Below are experts of layer 7 (counted from 0) of a mixture-of-experts language model. Rows are named router (the router's row for the expert), gate (a neuron's input weights, with its number), up (a neuron's input weights, with its number), down (a neuron's output weights, with its number) and show model dimensions 96-191. Each number is 128 + 32 x the weight over its row's rms, rounded and kept within 0 to 255.
Before each expert's rows: a language model's description of what the expert responds to. This comes from a sample of Wikipedia text that the model never trained on.

# expert 13
It responds to: The preposition of after nouns like one, part, Houses, Lords, plus among, between, regarding and for linking a noun to its complement.
router [167 133 102 142 171  77  99  88 146 134 114 103 129 120 151 137 140 150 154  94  84 142 131 167  63  65 127 120  92 150 141 172  76  84 114 181 117 179 114 138  79 143 141  98 165  92 119 102 163 163 164  95 197 123 135 144 152 120 194 128 130 147 153 160 119  99 157 163 164  91 133 137 101  97 122 156 121  59 152 126 160 145 113 109 133 125  98 125 140 161  82 140 102 116  63  97]
gate1 [108  74 122 145 139 139 156 169 183 144 128 172 132 153 157  83 117 180 114 148 108  71 148 170 128 143  99 165 153 126 113  59 127 128 167 144 193 136 125 144 161 119 175 117 117 113 108 127 126 120 179 120 105 111 113 167 148 147 129 117 106 165 163 135 128  95 116 156 139 111 100 134 137 117 131 111 153  90 136 138 135 112 107 120 151 149 140 112  88 109 113  82 110 207  94 157]
up1 [139 105 116 124 144  99 127 135  85 181 148 125 100 129 149 122 123  85  49 120 117 118 210 128 127 189 107 195 147 100 117 165 126 143 151  73 142 148 140 131 204  96 134 149  90 133 127  96 133 146 109 129 146  79 100  77 147  93 145 145  67 111 130 152 142 122 127 115 129 140  51 150 162 108 169 163 116 127 183  99 136 136 154  95  92 156 137 140 132 121  92  95 115 107 117 133]
down1 [ 92 131 120 123 127  44 112 106  88 127 124 120 135 120  74 134 148 106  88  91 131 117 103 135 195 142 163  92 150 187  60 130 133 157 148 200 129 144 188 133 104 142 117 150 137  91 147  67 121 101 101 201 198 106 137  91 124  95  78 158 121 138 118  65 141 142 105 150 110 100 112 100  65 116 127 119 148 148  96 152 161 156  77 187 146 136 113  90 102 212 172 156 154  55 162 140]

# expert 59
It responds to: Line breaks and closing parentheses ending infobox or list fields, like birth-year lines, plus scattered digits, country codes and byte-order marks.
router [103  76 141  49  65 160 175 107 146 120  90 164 175 150  90 141 150  91 144 103  72  88 161  91 105 153 136 112 125 136  98  80 170 149 146 149 100 121 157 140 149 123 172 134 115 112 118  87 105 118 169 168 166  92 129 155 107  97 105  84 146 107  94 180 162 154 125 105 113 120 136 162 108  99 155 187  92 190 190  78 138  98 147 137 111  91 121 150  98 115 153 131 119 110 167  93]
gate0 [139 112  70 139 116 106 167 136 149 117 133 139 129 113 129 171 139 137 152 109 140 143 197 116 130 150 140 146 175 149 108 112 100 113 169 157 218 112  74 144 184 144 103 141 118 125 144 148 138 113 126  99 124  80 165 120 165 215 176  81 125 142 150 151 100  86 233 143 120  87 136 191 153 135 123 101 155 120 109 112 113 109 183 147  97 111 165  34 135 110 134 112 138 129 166 154]
up0 [171 143 121 135  81 113 107  94 103 152 214 144 144 132 104 135  93 101 119 140  74 121 131 130 138 126  98 158 190 166 147 138 137 138  81 154 118  69  64 177 117  99 137 134 178 154 158 147 115 123 132 155 144 127 149  78  68 157 218 179  51 120 100 152  95  90  96 182 169 124  87 131 145 102 151 134  99 135  84  79 117  85  82 181 155  87 129 132 112 170 114 148 129 182  94  89]
down0 [159  92 130 166 108  86 118 154 136 143 150 206 150  90 149 120  92 153 135 138  93 106  95 133 107  78 162 189 145 144  87 102 149  99  86 152 107 148 166 131 130 115 179 138 175  72  91 124 117 148 143 170 121  87 137 117  82 103 108 124 124  97 116 170 134 106 110 150 133 162 119 162 103 111 111  45 153  71  50 164 156 187  96 207 182 136 119 151  85 141 108 158  58 139 112 176]

# expert 6
It responds to: Numbers and periods starting table rows in track listings and seed lists, e.g. "6.", plus pipes and row labels like Win, Loss.
router [134 100  93  83  73 169 150  86 111 158 130 154 154 111 103 111 192 105 172  98  98 169 162 158 142 114 100 156  85  88 141 136  86 181 141 169  67  92 102 171 194 132 135 147 160 162  76  84 154 104 170 162 145 113  92 159 122 122  86  79 148  96  92 185 166 190 138 131 138 139 160 126 118 173 120 155  83 109 146 107 107  70 111 104 171 121 125 116 122 148 147 111 140 109 145 101]
gate0 [171 145 128 157 124  94 135 120 109 151 150 128 142  65  84  91 134 103 121 112 133  90 131  95 116  94 169 158 130 121 144  96 112 124  85 108 148  92 184  77  77  84 117 119  84 120  98 154  94 124 127 122  79 181 144 141 120  66 122 170 117 123  98 193 180 130 184 108 129  41 123 126 174 120 103  49 114 135 142  88  86 141 129  56 182 126 124  94  80 145 147 142 162 203  94  92]
up0 [154  75 137 166 154  90 134 106 136 146 108  78  86 159 115 117 153  61 181 130 120  97 106 163 160 176 129 116  49  84 159  70 107 107 124 138 115 117 128 180 105  43 139 101  97 131  92 120  81 145  94 133 122  90 165 128 183 166  88 119 159 129  95 117 101 158 143 113 162 136 109 147  87 142 173 120 153 139  97 101 166 147 182  92 108 151 114 200 160 120  95 119 159 131 111  83]
down0 [102 154 182 131 148  97 145 175 165 132 111 121  89 166  64  66 146  99 143 200 120 201 146 129 116 187 159 109 127 122 138 130  80 111  84  93 114 167 172  61  91 108 176 120 130 146 137 136 110 154 130 113 144 160 153 155 142 111 120 245 102 106 141  53 151 101  96 128 130 146 131 112 151 145 104 116  75 116  92 141 118 131 187  82 127 142 164 156 102 170 147 159 117  98 168 164]

# expert 14
It responds to: Single letters and short pieces inside proper names, especially m, as in Dunfermline, Fribourg, Kalavants.
router [143  95 140  71  94 175 168 170 163 126  69 148 117 159 135 117 159 102 143  99  88 107 126  66 106 127 115  74 140 143  95 103 108  79 121 149 120 126 116 122 133  88 188 159  62  67 129  67  77 178 135 151 115  78 130 159 145 102 152 157 152  96 120 111 160 149 112 145 131  78 179 122 167 181 105 127 153 180 186  92 139  58 133  84  94  78 112 165  78 153 159 130 124  93 128  64]
gate0 [ 56 152 157 176 152 129 173 159 118 102 107 141  77 127  60  56 131  94 125 148 102 126 129 155 140 122 173 141 146 126 117 134  90 101  90 129 129 134 129 146  76 125  65 139 104 129 150 148 103 158  81 100 149  67 193 101  75 153 152 153 157 108 136 122 138 155 140 181 150 103  61 137 138 196 124 121 206 145 166 175  67  78 117 129 115 121 122  79 143 148 140  97 137 130 134 150]
up0 [ 98 106 167 126  94  85  46  70 203 146 113  80 147 122 127 103 170 153  89 119 136 148  92 125 166 176  91  93 110 141 143 144 126  44 109 120 192 165 134 115 140 117 138 134 108 174 154  82 160 119  73 177 146 124 116 141 100 131 152 112 123  89 131 128 131 153  86 146 106 160 106 159 143 189 135 120 134 121 102 114 160  97  94  94  93 105  90 233 123 212  83 115 143 102 105  95]
down0 [138 145 175 139 149 154 126  82 127 127 119 106 192 147 135 154 181  97 143 128 133 154 126 137 150 163 120  97  88 143 149 121 133 102 142 115 180 183 115  93 112 219 151 135 168 191 174 120  73 139  81 125 106 143 111  97 130 145 149 145  62 116 118 116 122 147  88 127  76 105 145 146 139 156 109 108 191 159 131 148 106  86  57 138  85 124 119 137 146 104 171 154 102  95  93 147]

# expert 43
It responds to: Definite articles and possessive determiners, mostly the, its, their, his, after prepositions like of, to, in, before a noun.
router [126 169 164  82 138  97  97  89 108 106 135 110  66 165 151 150 128 142 165 136 128 140 130 121 111  79  99 110 137  85 196 151 117 117 155 116 102 124 130  78  78 113 141 130 151 156 104 155 165 139 130 156  73  83 171 126 135 176 117 142 159  95 133 100 174 126  90 177 110 111 114 148  97  81  66 125 125  43 131  86  67 157  92  59 155 122 143  76 154 146  70 106 156 134 169 146]
gate23 [168 125 121 114 103 142 164 154  97 100 150  73 141 154 140 153 185 156  71 145 161 125 200 177 145 113 109 144 160 148 180 135 120 152 175  78 101 126 127 138 143 105  90 109  96 143 144 124  76  72 152 109 175 199 185 152  79  95 111 120 112 202 120 120 177 226 116 137 151  87 142 121 170 118 143 159 154  86 183 156  93 138 131 117 117 135 156 112  84 119  84  91  95  73 129 111]
up23 [138 145  69  69 126 156 140 197 122 146 139 171  81 143 146  49 111  75 176  88 172 205  63  76 147  88 127 137  97 134  88  90 104 132  93 157 155  89 120 107  72 160 115 178  99 146 165  56  82 162 150 115 118  78 121 152 132 127  75 123 130  62 148 124 106 127 143 134 138 193 157  99  73 156  74 157 128  96 122 153 161 125 102 143 183 185 138 151 150 119 112 139 153  99 130 139]
down23 [134 107 103  80 103 112 133 160 173  93 101 124 120 125 111 121 175 112 213 146 101 102  85  84 128  89 122 181 159  70 172  53 168 106 114 123 160  95 159 127 101  73  98  84  86  85  73 110 189 171 110 138 103 169 119 108 116  70 137 125 120 108 100 138 146 119 129 138 108 136 123 122 105 145 110 141 145 126 143  81  95 119  48 139 146 118 133 134 134 131 118 158 117 183 180 121]

# expert 40
It responds to: Commas, often after closing quotes or brackets, ending a name or list item before and, which, who, as in Turkey, and.
router [169 121  72 120  94 102 129  91 142 129 150 142 165 128 138  94  82 172 140 107 112 146 116 115 124 200 131 148  68 102  79 130 127 134 149 121 101 166 120 131 127 138 146 149 134  97 163 160 144 163 148 164 100 124 134 108 151 107 137 102  56  71 128 106  39 125 120 147 142 173 116  69 167 129 121 115 182  85 101  92  76 154  76 188 111 166 144  90 110  82  97 115 102 111  79 131]
gate1 [148 194 123 105  78  96 129 162 123 132 143 200 137 178 115 162 134 132 136 171 116 165 168 170 161  24 120 142 121 148 121 106  74 145 149 148 114 149  94 125  99 173 137 224 112 152 136 122 119 124 110 160 157 111  95 156 151 162 129 196 139 147 166  75 103 119 182 124  93 116 123 167 107 111 129 147 166 118 161 109 104 165 111 157 173 126  73  64 106 143 154 123 118 140 118 106]
up1 [125 110 195 133 126 143 104 160 129 194  96  98 116  81 148  92 150 138 165 114  47 151 139  34 165  87 102 156  78 137 145 145 118  62 134 128  93  40 152 169 146 101 133 104 166 144 130 123  82 157 183 114 154 114 108 119 125 113 201 105 154 143  98 108 134 109 134  86 166  94 134 113  90 158  63  84  70 102 119 137  91 115  99 118 100 142 140 128  70 135 142  92 125 176 169 216]
down1 [118 170 103  53 135  87  85 113 173 171 118 195 127 136 148 125  83 164 123  97 152 188 177 119 104 139 157  93 119  92 123  93 105 139 105 133 136  92 118  88  54  97 124 144 115 101  78 139 125 140  77 189 116 146  90 167  94 132  76 149  58 125 128 155 137  94 184 138  82  79 156 147 136 184 108 148 109 161 130 145  77 153 138 108 154 130 113 100 122 161 108 161 102 110  92 160]

# expert 53
It responds to: Forms of be and linking verbs like was, is, be, became, remained, and "as" after serve, usually before a predicate.
router [ 66 103 116 132 122 122  87 171 113 149 117  98  59  83 123 128 134 126  72 106 127 129  78 173 148 134 106 158  93 113  55 106 114 102 139 135 126  77 185 100 175 105  87 112 114 151 194 160 194 152 135  72  79  84  99 175  83 155 122 137  95 164  82 129  87  89 144 178 105 137 148 115 141 123 141 108 159  59  65 109 114 115 106 143 189 124 141 106 124 159 167 147  95 134  92 117]
gate1 [167 138  94  89 111 193 128 142  95 161 167 112 134 148  42 184 180  98 131  60 170  53 119 117  99 126 174 132 142 125 164 115 118  91 110  72  82 138 134 137 169 103 117 126 100 113 152 173  93 100 135 136 148 115 107 148 115 148 136 146  55 126 183  85 187 154  81  88 102 161 140 131 185 133 153  80  87  98  56  72 105 132 137 113 177 107 116 101 169 126 116 141 166 110 149 128]
up1 [134 123  92 170 148 171  98  96 118 178 160  72 115 108 121 141 108 145 153 135 165  58 126 134 135 207 106 106 158 132 172 107 159  98  88 116  88 122 143 108 161 106 131 159 148  34 140 156  69 117 151  77 147 134 124  63 131 129 136 164  76 148 121 123 192 174 133 196  97 178  94 148 116 136 112 124 117 108 142  93 102 117 136 144 166 157  81 198 121 147 140 106 141 128 146 122]
down1 [171 156  96 160 155 117 176 152 121 103 176 137 108 209 120 135  81 103 113  87 150 107 176 163 127 158 152 127 154 158 149 151 139  74 129 115 140 144 136 133 131 101 130 123 125 100  83 163 112 165  70 160 154 106 150 154  82 144 155 139 101 133 161 139 147 156 110  31 118 124 113  64 149 134 160 100 100 101 138 145 133  92 183 116 132 128 147 115 108  90 137  87 135 114 158 111]

# expert 50
It responds to: Word-initial pieces after the, a or and, chiefly As in Aspen and Asylum, plus most, more, as, In.
router [ 69  99 122 112  93  95 168 126 121 109 120 126 144 119 127  89 118  98  35  90 112 209  71 197 136 103 165 175 128  91  86 126 180  89 166 148 131  85 158 163  63 160 137 119 118 113  65  88 133 128 144  81 144 117 195 133 113  89 135 145  87 154  97 134 144 146 156 145 107 103  27 138 112 114 140 150 125 146 100 115 174 151 107 119 159 154  90 144 150  86  85 131 133 140 146 160]
gate1 [ 97 130 113 135 100 111  57 147 157 137  65 142 113  54 106 109 165  88 121 188 184 130 114 108 122 117 123 123  88 109 121 138 149 144  98 164  97 110 157 185  71 178  76 130  84 129  89 102 140 116 136 159 126 122 131 127 158 174 124 130 109  73 112 146 146 101 159 106 143 128 197 109 121 141 149 149 184 159 160  82 100  71 174  80 128 164 100 107 117 101 109  87 118 132  86  95]
up1 [163 151 112 143  95 144  82  74 172 149  99 140 162 132 130 116 150 141 105 163 195 129 129  57 147 149 203 107 147 117 170 109 103 133 130 143 142 129  96 122 125 140  95  91  47 129 125 152  99  86 137 179 110  91 132 147 101 178 111 147  83  89 140  60 139 140 138 153 157 150 111 139 161 162  73  77  27 129 163 129  65 148 117 169 109 156  65 109 134 116 118 140 148 121 117 148]
down1 [177 112  73  87 119 126 112 137  95 119 152  70 129 147 138 115 107 202 119 115  96 126  82 124 101 142  73 138 186 151 132 134 151 106 121  95 170 152 152 140 112  69 156 115 116 143  86 112 142 114 121 109  97  94  71 131 154 123 104 133 126 121 130 142 139 125  82 149 108 128  94 195 124 156 150 126 103  70 175 157  80 143  91 200 115 118 145 147 159 118 103 126 145  81 172  99]

# expert 19
It responds to: Coordinating and, or, & joining nouns or clauses, plus biography verbs like studied, attended, joined, married, in life and career narratives.
router [117 186  98 106 135 167  80  83 131 142 199 123 118 148 178 120 113 144 148 118 173 182 118 144 202 132 111  85 123 102 142 151  48  77  62 146 142 102 147 136 104  94 102 153 108 147 152 106 133 140 116  89 173 144 174 103 121 186 161 128  79 166  92 110 120 132 169 129 136 150  82  77 109 166 113 156 122  91 117 140  95 187  89 135 132 169 139 110 170 154 159 138 116  96  87 139]
gate1 [115 113 123 188 119 143 103 151 177 121 136 120 178 136 146  58 125 112 168 100  88 120 160 167 101 162 137  80  98 129 139 146 134 138 161 167 136 116  97 129 122 123  88 130 143 144 188 147 115 136 153 136 103 146 126  70 130 135 113 126  94  96 130 177 136  52 173 127 122 100 138 147 115 113  91 118 142  93  59  92 139 151  78 133  85 165  85 156 119 100 161 111 143  76 133 128]
up1 [130 157 108 167  73 154 159 154 164 176 150 109 102 116 110 134 154 127 120 134  96 130 103  56 154 139 120 127 115 187 122 187 116  94 170  82 150  65 140  45 160 158 149 168 114 111  78 161 183  85 139 158 135 177 142 132  90 157  85 171 124 157 152 133 106 133 216 184 143 115 154 128 150 112 100 172 147 117 111 122 115  84 146 129 146 111 149 195 135 149 111 141 128 104 136 160]
down1 [135 157 128  76  94 153 152 136 158 119 128 104 116  97 103 117 114 123 139 204 137 121 120 126  66  59  83 134 223 163 119 122 123  64 140 152  52 106 102 144 123  74 212 187 149 145  57 148 147 130 106 156 155 123 144 136 130 136 119 133 128 118 129 159 149  81  16 138 126 143 142 128 140 119 102 132 172 111 198 161  90  93 127 107 112 144 123 153 165 148 128 105 110 149 186 114]

# expert 28
It responds to: Raw byte pieces of Japanese, Chinese and Thai characters, plus odd fragments inside names and formulas such as Al-Mehallel, Qaeda.
router [107  95 122 132  94 176 132 120 130 133  74 149 126 154  73 118 203 102 182 176 113  59 125 104 130 109 137 122 112 163  78 141  60 154 148 123  78  88 111 120  93 151 137 170 174 105 104 110  83 106 147 139 182 120  88 168 145  91 110 156 133 145 106 111 134 183 103  84  95 111 143 151 138 182 133  62  77 132 161 162 122  90 100  97 153 144 133 122 119 131 173 144  67 153 165 130]
gate0 [ 69 167 122 177  79 143  81 144  69 149 145  75 142 190  65 123 137 119  75  82 109 140 116 105  66 119  55 172 133  78  93 109 106 118 110 151 152 113 132 108 129 125 115 129 143 178  87 162 165 133 111  94 161 155 120  96 133 134  94 163 174 117  87 140 131 185 159 125  91 124 109 137  75 144  85 137 129 118 120 133 171 121 172  80 138 154  99 158  92 159 104  60  93 155 135 205]
up0 [111 133 127 178 124 109 131 150 126 101 187 182 145 158  97  97 195 196 138 120 141  76  85  76  77 165 155 175 170 177 149 184  80 167 105 168 118  62 109 147 129 135  96 117 129 142 187 134 100 162  97  84 134 110 132  74 100 125 148 118  97 101 153 113 106 109 100 132 128 122 115 113 147 100 173 103 154 127 146 121 102 108 120  84 101 156 136 129  91 124 187 164 165 111 134  98]
down0 [140 170 155 132 135 142  88 183 149 181 179  60 157 178 140 182 110 103 132 134 102 146 130 122 139  74 115 121 131 129 163 142 127 162 154 166 146 110 108 127 162  99  88 100 125 107 149 180 145  96 115 146  67 178 146 141  53  85  94 138 170  90 105 126 184 106 114 129  87  91 104 171 132 201 173 156 100 103 132 140 116 120 123 104 125 120 156 107  68 116 150 108 121 145 124 159]

# expert 17
It responds to: Articles a, an, the and determiner-like words after is/was/as, opening a noun phrase, as in "is a Brazilian botanist", "another", "sole".
router [ 95  94 150 121 163 132 110 156 118  60 113  74  80 126 167 103 163 216 157 120 130 121 103 170 116 121 102 122  50 102 128  93 178 127 154 116 109 170 175  62 121 125 129 185 164 204 106 159 122 144  88 102  48 128 116  75 114 172 139 153 155 164 133 132 138  99 141 172  84 169 135  82 101 132  88 163 171 101 127 151 133 130 112  86 115 108 133  56 122 160 116 138 109 172 124 159]
gate23 [150 107 130 148 120 124 156 136 166 192  92  88 176 155 124 167 150  66 107 153 153 141 154  85 138 101 135  72  88  79 139 157 124 163 159 171 122  90 170 163  70 132 137 194 156 106 138 140 152 109 114 137 142  55 118 142 127 125 160 124 159 162 118 104 129 136  96 117 168  90 138 114  73  65 120 138 132 112 216 151 220  98 161  99  65 136 178 127 130 119 119 155 112  53  94 107]
up23 [145 145 159 160 121 115 133 147 154 128 141  90 109 122  88 111 119 140 162 144 147 125 149 149 113 122 137 154  89 114  86 180 141 123 119 180 106 119 142  83 141 121 145 133 131 180 128 115 140 144  89  49  96  97  92 139 155 164 140 120 199 109 114 151 196 137 102  93 112 180 106 131  61 185  90 128 143 209 102 123 167 174 114 109 124  72 128 194 163 103 113 126 115 112 123  87]
down23 [155 147 128 199 118 112 121 198  73 130 116 145 109 149 159 149  66 113 128 147 133 156  86 151 118  86 139 156  88 134 124 140 144 155 147 143 138 114 138 142 127 113 113 127 175 167 137 139 108 134  90 116  72 119  97 150 144 140 138 110 130 110 163 116 100 114 108 113 118 130 140 230 151 176  85 148 116 165 114 193 149 148 141 117 146 156 160 144 151 119 142  93 128 146 144 178]

# expert 9
It responds to: Commas, digits, spaces and month names inside tables and dated lists, e.g. "August 21, 2000", "16 September 2011".
router [ 96  83 134  40  77 166 175 102 148 117  88 165 174 149  93 133 147  91 157 108  73  92 166  92 112 148 140 114 132 136 101  77 168 143 159 153 103 121 155 151 150 118 176 139 113 101 113  84 100 122 176 163 157  79 128 148 117  97 109  75 142 100 103 174 159 154 122 107 121 114 136 161 116 100 158 179  92 190 194  87 139  92 150 145 107  94 120 159  99 116 150 131 116 109 166  96]
gate0 [131 146  97 156 126 116  59  95 132 124  78  89  60  95 127 105 155 102 152 148 164 110 165 101 148 134 105 187 118 133 133 149  96  95  85 156 145 115 169 131 127 127  97 153  76 121 125 122 126 121 150 103 160 136 117 140 135 138 173 173 146 198 130 156  92  84 166 187 131 144 194 115 155 134 118 154 150  79 110 159 109 108  82 133 108 140 157  98 164 125 153 195 165 153 128 163]
up0 [105 148  71 100 147  97 138 145 121 155 153 105 168 125 122  94 149 136 130 127 133  69 172 199 115 175 109 153 200 128  99 136 154 137 136 102  94  64 140  99 103 175 143 133 146 115  80 158 140 147  77 124 133  84 120 140  99 123 161 152  93 112 120 177 137 107  98 151 158 133  99 170  90 124  99 120 122  79 137 169 121 146  98 167 127  80 151 141 124 126 105  75 170 133 105  92]
down0 [156 145  55 150  72 107  89 113 155 154 120 131 144 131  75 149 137 145 176 126 125  77 165 115 117  86 145 150 110 142 170  94 100 146  79 125 172 108 123 187 153 158 140 122 108 119  96  94 138 206  93 112 193  99 119 142 175 119 122 147  89  90  93 124 114 152 141 124 121 149 164 163 132 143 167  88 129  71 176 117 133 122 113 143 145 154 106  59 115 157 195 122  75  93 176 139]

# expert 29
It responds to: Digit groups after commas in vote-count tables, like 200,619, plus position codes MF, DF, FW, GK, currency signs and country codes.
router [162 107 109 126 171 182 134 136 122 128  53 127 101  95  78 116 174 110 149 154  90 116 154  66 148 164 131 148 135  70 113  94 112 146 169 142  83 120 189 117 101 126 155 160 123 118 120 122 111 147 160 136 102 127 169 193 133 133 177 146 132  58 184 118 197 125  99 105 119  99 131 161  94 122 201 157  88 129 103 109  97 192 174 107  97 128 151 160 154  94 153 138  90 167 181 123]
gate0 [144 135  88 205 133 152 167 166 163 144 123 136  94 109 139  64  49 120  38 146 144 142 168  94 104 204 194 132  78 113 182 120 145  77 131  69  99 157 123 137 120  67  99 133 100  96 102 135 118 138 164 194 122 130 119 121 138 147 102 142 117 126  89 156 144 127 135 163 166 100 127 134 136 118 139 148 113  92 146 102 136 176 186 108 105 142 143  41 133 112 114  61 133 102 104 143]
up0 [ 91  43 141 138 117  71  88 142 112  83 100 144 124  95 120 169  95 121 163 154 177 118  60 125 173 118 169 153 158 170 142 109  98 132  97 141 142 197 147 125 137 223 123 143  70 125 107 124 109  60  94 146 135 127 135 164 119 123 153 113  54  99 111  78 101 124 162  84 127 194 100 138 126 118 114 134 124 120 113 136 116 142 124  98 174  79 140 154 137  80 135 118 103 135 129 162]
down0 [163 119 154 147 138 103 138  92 105 149 139 132 106 117  72 164 144 160 136  94 142 143 137 118 133 203 139 148 106 128 142  91 144  49 146 108 133 135 104  73  90 170 169 110 134 104 160  92  92  43 137 128  85 128 150 114  89  71 157 120 120 130  83 170  80 145  65  50 134 125 136 163 103 187 101 126  96  85 141 194 106  83 117 120 207 129 128 115 126 144 108 205 132 111 117 151]

# expert 39
It responds to: Prepositions linking a work or person to its maker or relation, mostly "by", also "with", "of", "Preceded", e.g. "Lithography by".
router [122 126  75 127 107 114  84  96  92  79 154 174 136 154 159 123 176 148  95  95 151 131 126 145 145 191  95 116  90 179  95 159 106 109 176 129 145  79 145 156 154 154  75 108 111  79 105 143 126 141 140 154 183 140 157 148 137 107 110  94 179 159 105 152 109  76 141 174 110  99  99  91 122 171 131 147 150  68 158 159  97 133  87 147 124  88 189 159 144  95  78 149 129  88 122 119]
gate1 [160 149 210 130 112 119 116 127 127 194 107 158 176 168 144 141  65 180 167  98 104 112  97 134 187 119 174 170 117 100 156  95 112  94  96 127 113 132  56 115  95 113 106 139 135 111 139 127 125 138  95 104 168 128  91 137 177  95 110 102 127  88 126  83 115  90 170  89  69 101  94 179 139 106 106 171 148 114 106 170 127 113  72 148  98  92 141 127 156 121 103 127  55 118 110  99]
up1 [134 155 121 110  73 136  98 102 188 142 108 158 125  92  83 136 129 138  79 148 112 170 110  81 106 178 160 153  96 151 149 174 136 106 141  59 161  53 109 122  87  36 125 154 182 153 102 147 136 117 102 108 129 106 152  90 168 132 143 139 107  63 103 200 148  68 181 116 153 125 131 193 129  75 152 155 124 138 108 108 190 125 140 145 125 116 186 125 170  99 109 142 131  79 110 116]
down1 [161 120  94 101 175 109 159 105 103 105 125 121 163  52 122 142 107 226 106 142 124 132 118 171 124 133 182 150 149 112 165 118 103 142 165 132 126 135 131 162 188 135 145  97 119 217 159 136 102  98 148 158 169 174  77 121 135  88 135 156 118 152 175  73  64 187 107 154 132 121 143 135 126 117 112 124 139 106 103 127  89 155 142 158 123  96  91 130 156 168  95 103 151 178 137 105]

# expert 16
It responds to: Commas and clause boundaries after a year or number in citations and lists, such as 1993, s. 289, plus coordinate suffixes °E.
router [118  60 148  60  53 146 140 129 155 129  74 188 170 106  99 190 118 103 111  97  85  80 146  76  97 155 132 121 108 150 104 110 172 103 123 157 122 121 103 151 146 112 192 127  99 112 116  75 142 112 131 174 157  91 130 145 116  98 100  80 136  80 118 151 152 111 147  81 148 126 154 155 123 111 179 165  70 170 199  93 146 118 143 145 133  83 103 141 108 122 148 108 110 122 132  97]
gate1 [147  97  92 166 176 133 113 151 116 150 131 125 173  95 100 149 135 211 114 118 131 124 157 118 104 149  72 135 118  90 142 134 125  87 130 118 137 139 114 234  75 111 108 103 133 153 115 195 131 121  75 129 186 118 142 115 138  85  99 163 159 167 192 190  83 140  80 167 160  68 134 141 153 117 141 107 175  77 131 141 134 131  98  66 174  76 113 126 109  98 112  83 107 182 152 184]
up1 [202 119 112 125 129 115 134 103 117 118 136 157 122 135 114 201 164 142 179 203 180 123 126 133 143  71 100  99 120 156 198 107 179  86 173 106 109  64 134  66 121  22 145 108 142 114 161 109 124 181 157 106  91 111 178 114 123 107 156 121 126 107 181 157 111 100 122 108 121 104 173 135 141 165 117 111 165  93  99 151  92 145 157 142 171 150 132 100 139 157 111 101 155 111 181  93]
down1 [ 71 104 162 160 201  80 104 115 106 169 135 104  85 131  83 148  99 158 169  54 137 136 152 104 142 191  84 129 123  81 152 114 130 127 152 140 202  82 160 123 193 144 192 132 153 128  73  77 127 161 128 132  82 120 153 138  81 159 146 160 116 101 152 129  92 129 149 187 102 185 163 141 159 193 121 127 110  97 128 194 102 187 129  81 101 116 114 134 136 156 171 127  95  77 100 177]

# expert 47
It responds to: Subject pronouns he, she, it opening clauses in biographies, plus words in award and institution names like Arts, Primetime, Star.
router [109  86 136  44  84 176 171 108 155 115  92 177 181 156  98 144 134  74 145 110  70  80 155  99 120 150 130 109 136 129  90  82 157 153 140 152  99 124 151 148 133 132 172 142 121 104 126  79 109 121 176 172 154  99 118 139 106  88 113  82 129 102  92 183 150 159 116 106 115 116 140 151 106  86 170 189 100 189 183  75 140 114 155 158 105  88 129 161  87 108 157 126 110 112 159  91]
gate0 [156 181 171 117 144 114 120 172 170 112 121 150 122 161 196 164 144 150 146  84 121 181 148 123 120 164 119 143 184 110 113 159  97  95  89 116 109  57 141 107 102 110  82  96  81 143 114 142  46 128 115 119 148 126  94  66 100 141 142 157 147 195 129  89 101 126 105 196  46 116 137  99 105 146 143  89 125  76 128 107 112 159 172 135 164 119 125 105 151  88  59 151 147 131 131 160]
up0 [139 166 122 189 107 182 142 128 186 107  88 121 111 121  98  84 110 114 135  94  87 127 119 197 137 119 151 163 127 102 121 132  85 151 223 130 156  89 117 160 177 126 121 159 128 113 173 152 118 146 131 118 125 139 118 147 141  74 157 111 162  97 158 145 155 156 124 144 120  90 106 141 126 135 142 108  92 147 102 118  62 135 122 114 113  87  93  80 139 100  75 156 106 154 152 107]
down0 [130 113  94 170 134  86 146 141 148 139 142 103  88 132  94 117 154  79 115 226  64 104 109 104 142 120 133  79 122 150  60 133 122  94 173 111  97 132  93 151 188  92 219 151 143 107 141 104 108 141  79 133 168 105 127 145  75 134 177 133 120 113 118 132 129 131 145  75 138 123 153 123  67 158 196 249 132 118  67 169 107 152 165 143 165 148 139 168 107 122  91 163 121 143 133  73]

# expert 33
It responds to: Digits and number pieces inside measurements, coordinates, fractions and statistics, e.g. "6 ft 2+7⁄8 in", "98.569506°W", "0.52%".
router [200  86 166 178 116 159  96 157 124 105 100 105  81  75 107 125  87 171 122 170 137 100  78 101 131 102  92 205 138 128  96  70 167 123 190 159  92 210 114 121 141 157 165 154  84 144  93  62 114 141  98 157  72 141 128 129 146  72 121 120 153 131  93 150 171 124 116  80 122 115 125 163  85 129 174  89 102 119 166 126  93 150 186 143 120 146 158 140  94 116 166 200  98 100  82  89]
gate0 [173 143 123 156 142 114 103 113 102 121 118 164  90 125 112 149 177 137 139  95 145 190  95  95 127 130 110 105  89 153 140  95 110 119 120 127 125 149 174  90 189  94 132 186 132 137 114 125 169  98 173 134  56 149 119 122  97 127 137 135 135 157  79  47 136  85 149 143 188  97 149 113 147 133 131  50 103 126 140 157 116 161 122 124 129 139 112 141  93 158  58  59  88  91 148 145]
up0 [102 220 169 164 127  54 148 107  92  93 151 210 221 107 106 146  84 152 119 105 123 184 134 142 114 110  82 119 154 143  91 170 125 108 172 125 146 148 104 118 112 118  90 171  93 111  88 157 149 190 121 133 159 163 146 117 140  90 123  99  62 137 116 139 109 151 104 117 199 159 116 186 147 108  90 149 152 158 166 153  93  94 129 128  96  93 147 121 116 107 132 181 166  93 127 119]
down0 [106 161 121 107 170 119 139  89 116 130 148 124  68  90 130 136 136 127 104 127 103 132  74 152 135 155 110 137 142 101  91 134 156 118 139 193 115 138 149  94 147 157  96  99  96  70 107 127 104 132  56 144 219 105 132 150  95 102 155  72  61 137  72 122 125 132 132 164 105  99 168 127 182 124 149  90 129  39 154 158 156 141 107  65 147 111 103  85  87  68 126 118 154 143  91 136]